Experts of a small language model.
Size: width 128, vocabulary 8192.
Below are experts of layer 5 (counted from 0) of a mixture-of-experts language model. Rows are named router (the router's row for the expert) and show model dimensions 0-127. Each number is 128 + 32 x the weight over its row's rms, rounded and kept within 0 to 255. Numbers have three digits each.
After each expert's rows: a language model's description of what the expert responds to. This comes from a sample of Wikipedia text that the model never trained on.

# expert 32
router:082152092117166144151136167118150122154142139073147102206126161156125173100188153097068146131120092125165146139099147128054134123177110166157102161116156096085117098151112111161132139101147117132152164113157140146161109119112129102095088144156187140125110067134148128068130170125224123102145062160090094155098149107084161142115095129134112104114072107160140098093137096171092092232120
What it handles: Line breaks ending infobox fields, table rows, list items and paragraphs, plus section heading markers like === and ==.

# expert 26
router:100159083080176102157134153119145093148115150168124155117121122208121097079137132080090140176120138102187086059149101096076154097116116123175126109110158158153173121130100093178170100091141149126148130143082165114172093150112166151098084084225218143121188121110117140146119161103159151127200110045130134130131170100118155137121147093106133125103142143150130118152177107128117109113103
What it handles: Prepositions linking a noun to what follows, mostly of, also for, with, by, as, as in site of, one of.

# expert 0
router:153123114131147084134119155150169099105169191112138098151153169140107128101159126129129156147111128135072116097190138112124157086143106125073103176103148114136125121203082207100099091107146204177153104108097152151182108126139130091100112121141211110084135069133148151124097129094144127095112102099131133136116127136137124143128116132156097095094061035175146115169216084139139178171130
What it handles: Hyphens, dashes, slashes, brackets, plus/minus and degree signs inside compounds, number ranges and units, such as decision-making, 21–25, +0.9.

# expert 43
router:155082072100196101126125186165158077193151134103160195151154131139121202114114181146074149114117125135109144100160101098124146148048122128154113166133120182103110103185116123152095099150089187142138134101141158137111099128097173125072108139167135188141123070109150145070111128095197172074144140085101162123121145111112115132140132135158102095108085193119132074157133119142099097136092
What it handles: Tokens that start a new line: bullet hyphens in lists and infoboxes, section heading equals signs, and table row pipes.

# expert 42
router:166100145138100095132090139146142126102086154082125142193161159124062126126117118088091091170147148106129128121102128140098142153158171177109108153121129146111152118137067164118127116067189204102138127095084176143145123146087095126101139141107116084124181103106143121170065163194189151106164130128132089138142157036140166164169126092122108134093113129150115124153202111127109109155031
What it handles: Closing quotes and brackets ending titles or names, and institution nouns like University, School, Street, Company, Cemetery.

# expert 25
router:097071060131174163104129126132126105150068155099193163174159136123110171108113125130132144114130109091130133143155096115137152119093083181117061140139145087153115136140139095092134132070096076149157127071097141166096111141082149111106114096181255157123136103142121143143141131179127169146167126062094076177100136138071161137136132090171081145103167161115158117179147107137142116132163
What it handles: Word stems and pieces of mostly Latinate verbs, often after re- or de-, like support, develop, maintain, res-us-citation, re-lin-quishing.

# expert 44
router:152183088154141107126121107148251109168102088111117097126133141149121193077122168136134159197129125101109147168092146113149168111094136170158140125095139089210106087150135111162113094121131107106139171064095111116132098162073136103080127155131131197129091105169169145120106134162146138087156147091122074136134153094092138142121194137152110072129143097193085103132133095158082105148129
What it handles: Pipe symbols opening table rows and first digits of years in cells, plus born and field labels in infoboxes and squad lists.

# expert 11
router:116078122117170107145113160148168083093116111117120171126168131071109160097123119102131147145109134128165176162146130134047121111070096105120161095099130162141179105128116139126078110124117075133142127089105170117131099124115095084129076132109177137169134064159134175139134188160226152137133127162133184189104195123092136142216163125107108132113094152147114084136196094128108149188145
What it handles: Commas, and, or, but, while and semicolons that join list items or clauses in running prose, such as Gyre, and at.

# expert 33
router:106176103122115083164092150141098106091135092100137196146195127107102192092118149069138144087164133111115093118205089094153164132082133154120110165111179096131143148125114181134100085142147122136162155089105168128133068146136165124133126082216117160109142096058154131151116197077123127094093109060126116119132184140168136145141164114133147132097134092104124092119155097149108110212136
What it handles: Punctuation after infobox field names and inside lists, mostly colons and commas, as in Label:, Branch/service:, (2022),.

# expert 47
router:171138138064131111145097186140162147158115157137122156136136133160115120111144179133114185131148071141137084106161106098135155092131074142150158134000174108085114129192076148132086066136122148141147169103155162153146105136117160121122074114152132156074118119141182138103117192110125186056128081135087127136077124131152125139116141108154092112070061134172152111122161121177140131143137
What it handles: Standalone spaces after a pipe, colon or semicolon that precede numbers in tables and stat lists, plus dashes, plus and minus signs.

# expert 45
router:112110125102125107141110116124167088143059134106183159162123167093081121144101158109117164170120095065149144149107099100105138125112120164177163149083168151143148180105040180156129096109142134151133140122152157138117127115125110125091155101120176111065166121143108127207120195088170141111120112125075143238129197047109144143121139103124109124095082139137169122126142103172128169162126
What it handles: Word-final suffixes, mostly plural -s, plus -es, -ions, -ments, -ers, -ies, as in loops, passageways, employees.

# expert 24
router:103126131091129036130106151131142119096119179110145169131142171166121150139125151114050151138198125113169117181113109106116158044136105182128098118048142171220118152112110081157122120133169140098136161144168185141122125168158103130137098129154137088120118105080106121091101131125120121108131085113130122202129198077130210137133135121138121109077110084162108127118125095189120124152099
What it handles: Individual digits completing years, seasons, registrations and amounts, such as 2024, 1987–88, $268,238, plus the word century.

# expert 37
router:113139099093210101142130176193122140133104066090165129144156133158114119090123149161107158149176110127182115214111122085103168000124148129119098134126131179138160141125123097107120100154122177123121152100166136100173149135101113095114111127117164097104109123112117175112110130182127142093137117162085098109098182056115137151152171113167127083128173162096092083125130092164084126170108
What it handles: Possessive 's after names and possessive pronouns his, her, their, own in biography and cast lists, as in Charlotte's husband.

# expert 23
router:147128100184208144110098138165119126161124112128119139151186116152094137106100130116164158189135101108099101108132103146122178164079076125125103191080159085110137189164144131115105125121064170121152152120161132113141111135096141057103098098129200145048106128131159191099101159145133133109171106133128137141095124135103131149178109143234084120127132050126078121147158097148114091106100
What it handles: Opening quotation marks and brackets, and prefix pieces starting a word, such as com-, dis-, ex-, cre-, pro-, often around song or book titles.

# expert 18
router:194143104128132119140112129160139138124028135082144126134135124149124097116142183074115194163212136122167112100126150133071196080128155119153093142110174157113151144141099133154158094148156115239170145086128131125112141146054076106122099154144120175083144074127193130178140145096152119068136124157096122122073152110145169162137143091116113127114130145170097110117138114144095153146103
What it handles: Individual digits inside numbers, especially after decimal points in times, percentages, coordinates and sports or election tables.

# expert 1
router:159136088152110124177109113164129145150099159098166158175128128140050162117120175094104119139134116109101090176187083117064147156087142166133166147113164125128107129148092154199148081093134130131133122122128215110101125158096172128115165136142130136169097115170154142124069148113178128104149113125033082135108139116123158148192121108146111126141053101114120129121101111223089130133063
What it handles: Field names and heading words in infoboxes and lists, such as Career, Total, Party, Website, Population, plus units like km, °, %.

# expert 34
router:156148109161129106135108166147184103102146114116106120159152147140070141077130139121110151149143129083089102127112081111145125149110128150137120178125193119143134140154090080128093147054160143109147158132126155161174118153123116117078100159084145124100187075093156131067073203150133252104171091126126102125062091106138157166154140119165132107119134064126147103179153086126135165173082
What it handles: First word or prefix of a proper name or title after the or of, such as New, South, St, Chief, re-.

# expert 2
router:179131091140153121142100164168128138125093189103154097147171152125048128103115145069073129135172105128125051080201154127124128122130105216150100156114135073102157097136072136122106116100128136133171226122143155139154085152100156122107107116105144153097151088126183124119113155131135162110188123133066068140087099146103170136154143070150084117109100134177114140172150102150102118137152
What it handles: Past participles and base verbs after was/were/to, such as released, built, win, and table result cells like Result, Won, Nominated.

# expert 30
router:126086071152129122140115157164138102189155117134150147193151136171125115100084132053134112133179124120103115103113080106088140086112107131192140109052145112128142101209109153130156104128144120117146190128136117190149131136114092123138042089153146115063104131157100147161112149141161187072145104154129080168090171126077155142202119083151101133083115136150143127101177128171139110173115
What it handles: Pipe separators between table cells after numbers or dashes, plus markdown table rule lines, semicolons and closing brackets in stat lists.

# expert 20
router:115107147164114136155090156135168127139095125083113149148102168117149126146141188146131116111161117112108159127113061124113146078126113140194144211123118111133110131160147146151082075146175184121111139095057129118133181131127181096125112103218133119102141108198136133174139140116180105099134083106136135181122104137146178182200111114102105096118131133105039086172134057107117101144084
What it handles: Full stops ending sentences or abbreviations, heading markers ==, and clause-linking words that, which, who, where, when.

# expert 27
router:207142108133173171132094147210199057158134198119119108128145160157116140145097127125116165134162119081109122120114134079083127125082145124144096145119113124166178132134123153126148087126108159119150152064104138139193186133127134113122117053142114176085136102102131210141135155207149162091132133101135085112113145107069125127165132070122120130098082139116178081125141113165099091175108
What it handles: Pipe characters separating cells in wiki tables, especially in header rows like Team | Pld, plus colons, semicolons and slashes.

# expert 15
router:098139131108165085187075162159189089079125124052140113186203155104154137133129151078133135078165131088138129139162106057120134088128142158110122204121196135117158117134138130121142108089198091149156162119129137145155147118077066165109088113104105098151145125178141166106149137159197138122128116116124127136071113106111162128139195067185102099102100118139125107149130108093104127166092
What it handles: Consonant-heavy pieces in the middle or end of personal surnames in lists and tables, such as Ho-f-mann, Na-v-ratilova, North-cross.

# expert 16
router:131165095108132175119098129143154110154068134111173161197175163131074142106145134100144154092164090112096124130138117141088149066112123168169140117124124153173148078146058173120111146087077200151135149079172154184112119132107091109141099145180122137117147116076150130248089146108139127115110119148146145127125130114148098137171151103157099111121149080174106098134140118104025103105123
What it handles: Forms of be and have and subject pronouns at clause starts, often after which, he or it, such as was, is, had.

# expert 28
router:142141141121140097103115120175150099139144111128125125141117137126088143063113163062104138149151142090178108099193082106136138104125092158145086194100118137166203110157120097103084099127158116169169202138080162119097103128096122112106111155126170134150142078121112151135133182165142142071179132112129161145111102084100149141155196047214112132121123078192121122200167107101113119150136
What it handles: First token of personal and place names, usually common first names or capitalized name beginnings, such as John, Mark, Sam-sung, Vi-my.

# expert 35
router:125081131110151109174125109128139080177105170132144153172167145149081121114122146118072143138176137091161174081119058086132150115119104189120162154091140128112202094157132171181151100092137116164136138136109156172131097190136138145110127116114154163114083115121170165135117189102144124120133108122129100130051106073059168149120132095194051152109114061125093106143139085107148100183093
What it handles: Short inner letter pieces of European place and personal names, often Italian, French or Dutch, such as Ap-ul-ia, Ap-el-doorn, F-ul-cher.

# expert 31
router:109109111146175134106111159135124114170070119107226156097172108101135130129080112067081170141130091110143135183145157112125133106124113200168123149104146178112143117204129150191154129063177177148152148106105148133190144170125160092092074158130164125117154114150158140119112149097159142108119114112053069149107122103114188145152145095121110069090077150114108113136163096174129139142080
What it handles: Adjective-forming endings and common adjectives after articles in expository prose, such as -ative, -ical, -less, new, public, social.

# expert 19
router:100090152151157066165095135128152137111139129082177099217131158126122142122125148034120134156182116078186148185086108095118141081120131179163092097093149167132165108118123112145145105123145181157179129086100224112147096169117093081141122104130165112103116116094113159125104135063168170109107120113115146132124157115120151143128192093107094107103121120188133127114128116150121138207078
What it handles: Endings of nationality adjectives and place names, such as Scott-ish, Peruvi-an, -shire, -ville, -ington, Animali-a.

# expert 40
router:179096139115103123093099163134141110161135088058158197165121136086104124067059174150137137190178102091178120210172095135120146148107115184140155112113181123138117157145069175151148058098146157158148130119114177168126148141131111103128071107118195126088141070179140166155080129151144097118174100084130087173107159119096137151121173104121094116107108127145116105157143114145115121152110
What it handles: Everyday nouns after an article or possessive, such as man, band, son, car, school, plus word-completing noun endings.

# expert 14
router:148124056128163141136124111129156086120044175071162089118134153169079154125119145081117132124160127098170158158123110108162143101079170138171100110131175094199138069167084138125091105151089173129132158093180130167168167133110130122077109132106112139073161139156113122092099177112109139134174126113073157152134203085129167142159128039124106092103120117126088130150174109143117171166144
What it handles: Past-tense and -ing endings on narrative verbs, plus to, would and will after a subject, as in burned, began, signed.

# expert 4
router:175157141108148156160100120147153142083154170120132084172165195164145139094159118083104148122187112093152131124146086119130157105140100162115148128110126145149186139155088196132160082132143126158185127111137148111128095153086100116155140096144130131143181111139120159152105123093143123114114112116124131124108138109063177149126164081209057106084076161148063078108153129109063078209061
What it handles: Mid-word syllables of foreign personal and place names, mostly East Asian, such as Ji-ang, Yu-ji, Ya-shi-ma, Che-n.

# expert 9
router:105097138159151069206108136162175084160080123109121128158152154156119136108194170143119117091181162092153107106124133096110128124118127153108090120143124164161106181147059084154158106143154107161136124098131127124156086122065162116130120054140117145099132139183159173106098182156102113109158111133082124139085144162070131165176161092234114096094078098129171105164159116122095089134115
What it handles: Short word pieces right after a capital letter or word start inside names and rare words, like S-on-ny, B-an-yan, Br-east-feeding.

# expert 8
router:150092070109114180118057160134147137190155124075167142136151152129107119065082131148103131159143093132109129133162101030131129113052098129109148191116138112123125168178104101141085132133091131150151157133145105188130184114131213084074156063164108126091153116158147167093132156131126140141166084122087178156049144094140145146135113125202136143105150131134117102133145098150103144118139
What it handles: Ordinal suffixes after digits such as 3rd and 13th, plus short consonant fragments beginning or continuing words, such as over-f-lowed, s-q mi.

# expert 41
router:100088108079152141092124128173176137120164122131133106156130119139066154106146128044101136172159101096119128176123124090081130128113079179149140134096121162112200139103128140114091104137147148205148150097070182162158153192096074086130145157140100117134171085080123106105078178151122147101174128120070163118098144114107160173153182123176099062116138141152174130123132114147137051142127
What it handles: Names of countries, cities and nations, often after in or of, such as United States, Japan, Canada, Berlin, British.

# expert 7
router:108102127136160129147092161154119094176164123176182109162134204098126189099177152111092098208178127107124123132092142117111153113100077134116129122060129115108173097121119125152156118089135121202149134124094112122126134139120140045116118059173143184082140100099176170142107106125148170134157094045128121101104154141062107186153109136179109132090111136154096085132162122162083128138102
What it handles: Short vowel-ending syllable pieces early in a word, such as c-ra-ze, gla-morous and ca-usal, plus occasional digits inside numbers.

# expert 17
router:165147108195099153152077147155141123137129134162170167157160131136105165116146145140116165099134065100145073169160058116076138087147103171111181125118129125093120127130106158135125116110105142126162121107119178165166157124120107117102105103092125117112143091148140207158041160151123154109177116102089060206140149109079147190118191104113119062112074149167132139197144089150127106121127
What it handles: Head nouns after the or a in sports and media text, such as season, game, team, film, album, episode, round.

# expert 36
router:172134112153130146175128163175143100146140096136202114117177177070124122091091125124120201133109135124165157103142172127122139078118043165177116136076183155095154094151112128154124128094097137111137156109164131117134149187132125024061081107158186158133143133096152136095108126138123211108140120100103145129127113076090115150123133142151071094121128134130099085140162105155148084172080
What it handles: Articles a and an after is or was, plus short word-initial pieces such as con, pro, per, di.

# expert 39
router:155129057133139166129098171189118092097108067129172084143178153123101171047150143159136170141101105120070091157091087144100159086113096135123119157160134105115164065140128155153145121107142116204163134104163131150170148168090143133102066132121125131139186056142139131113105117143159143112147090072115094166159136095122162152150172133142106123119189149146122018161150106123121114134111
What it handles: Small numbers as counts, scores and ordinals after dashes or spaces, such as 5–4, 3–2, within the next 3 years, two, three.

# expert 6
router:171138140164155058153103137116139124117073158071222150179140198106095124126072132048119180157143103112143158141153163102120162113146122179132138169104172138177135126124095156135142090075141087120167131103095186115132099124114058120136124118132134122086121109119114177151118123098142117079126117107106129163101124088119206141124122092173105123089125141147094138142156103163075152222092
What it handles: Mid-word pieces of foreign names and Cyrillic, Turkish or Slavic words, such as ş, ović, kov, and Cyrillic letters.

# expert 12
router:154103131090161119228100157180152122143172130117148157110144147121114153078048138092114166127136142123121083196111110126106151162134083164157122138146114156134201122106121101156087135112112146133185103104126096146196146142112094132121112071155145140102116128113137127088098132139160185104092130149073166112096194116171135138136111099124102086070163072140089103231164089149127084126139
What it handles: Determiners starting a noun phrase, mostly the after of, in, to or a full stop, also a, his, its, these.

# expert 3
router:116054112149130119126114148131130113225141166133134099129134128145105241102135185122095166143101143107143097157112099085139165119074052148112151196119138134145130133132134112120080109112062143138186231079128122139145111157095137126127116101127140169138113120141175138148103133117153150143133055056091148134115158082111148146146119126144139096132120094110150092184170111173129068120104
What it handles: Digits inside four-digit years and dates, especially the second and third digits, such as 1'9'87 and 20'0'6, plus month names.

# expert 13
router:098144079119125076149113140143116108113085213122116123151119133083126140089148126171150128144132095103113111193141153103086155073091129159137164127110123162125198146164085110199110096061103165126162148136145167152129139178136099140084159128132179185120103125126152155110128138095139171101203099129110138197083096104104182157168128114117068072115140033103124094104142124127120117178151
What it handles: Common modifiers and adverbs after the, a or is, such as more, much, other, all, only, first, time, plus -ly endings.

# expert 10
router:171156136213139110200081130145165106131126123102120090160182181153121148131148154103108117136137105079129118160106139113100126111143108144111054138102160146140153061109076180111174089057129141126128172108155142139170050148140104108127053105133109126097161096141189133115113119124189169112107093103117162134164146083141156125134179115152077106058128142163120112142186083147119146190116
What it handles: Possessive apostrophes after names (King's, Temple's), spaces before numbers, and stray single-character pieces in names, dates and codes.

# expert 5
router:131105069182179132171120143137146033137130152075119106129171197075131200113135128150106140124117103107158061134119112122053160127121129133187105168090121103122094108140084144086085118161158108095120158114136123161143075157115155077120156141197099124151118121125182161125060127134119158100101156092133132143091129127147168165121173063143119063113152109176152119197145126148145165117125
What it handles: Prepositions in running prose, mostly in, on, at, from, during, often before dates or places, plus month names like May, October.

# expert 22
router:187072120125116107095112141152182126092142153131116170169124160116138149109144130108078129157127083116168078128151126100107153116083157136148120119097155133172119122101139142094141137118084105132143171108166144134167071164082150119029066101180177165127128146133147157183091142113201146097119044112079124139147182138120137164144122119168110104125121040129178120203135098088079151118112
What it handles: Line breaks after section headings or table rows, and opening brackets or quotes beginning an aside, such as (Winner), (key).

# expert 46
router:151172151088158112155085125146154120105133100161111100154122157171082162098140144091123155151139091110150126090121101104128137142107045130149158144054174131144179071146079162107116119134161172110212195129106125112148067132138104093107120120142165101142191136148166139108104201131151207053124072108167139126128114081120125157158121121164092131101137065135111085158173118133100117176119
What it handles: Capital letter or first syllable starting a person's or foreign name or title, as in Ion, Haddad, Jaws, Lippa.

# expert 38
router:139111141126161152107122138132176094127095099128184181149140141097119125110142124147136168128133105119102140187099136074085154089045107144123106184089161181155148094150108133104097064051142107136138141122136101173180086154119133105086092112185168144137227055090161171148100160144128193133185051108124129128132143098121117153133155138137111080075170138134118085148156118143143153126115
What it handles: Standalone space tokens before numbers or words, usually after a preposition or comma, as in May 2005, in 2001.

# expert 21
router:111141086147123164153100161170138141110094169121124110122153132099093165092121215144129170181136089118114096097129099113154150134111077138123148182124145088131130153167095159105154093123112103180150174099117128144157122113107154124114094052128116219065128075160159135149130139114164156090163103036071079173085166154051131128188119110172106126130119099140148103162161132121079152122141
What it handles: Single digits starting numbers in scores, statistics tables and years, as in 1–1, 31 goals, (1956), plus the column word Apps.

# expert 29
router:143105132116187108131074134170179085174145139129142115111121154158005122127087178123103133134104083135095163156117068129138176126124109125150112198089149111182161152129106128109150110152130126176194140118154152134191115117091148099104128096110125131117153111155203126133085110199155106073096041122130082151087128123160144158151128122163082127124130130140139136145167121127095110121049
What it handles: Single capital letters inside acronyms, codes and word starts, like ITBP, USBL, 7K-L1, (SWE), BYU.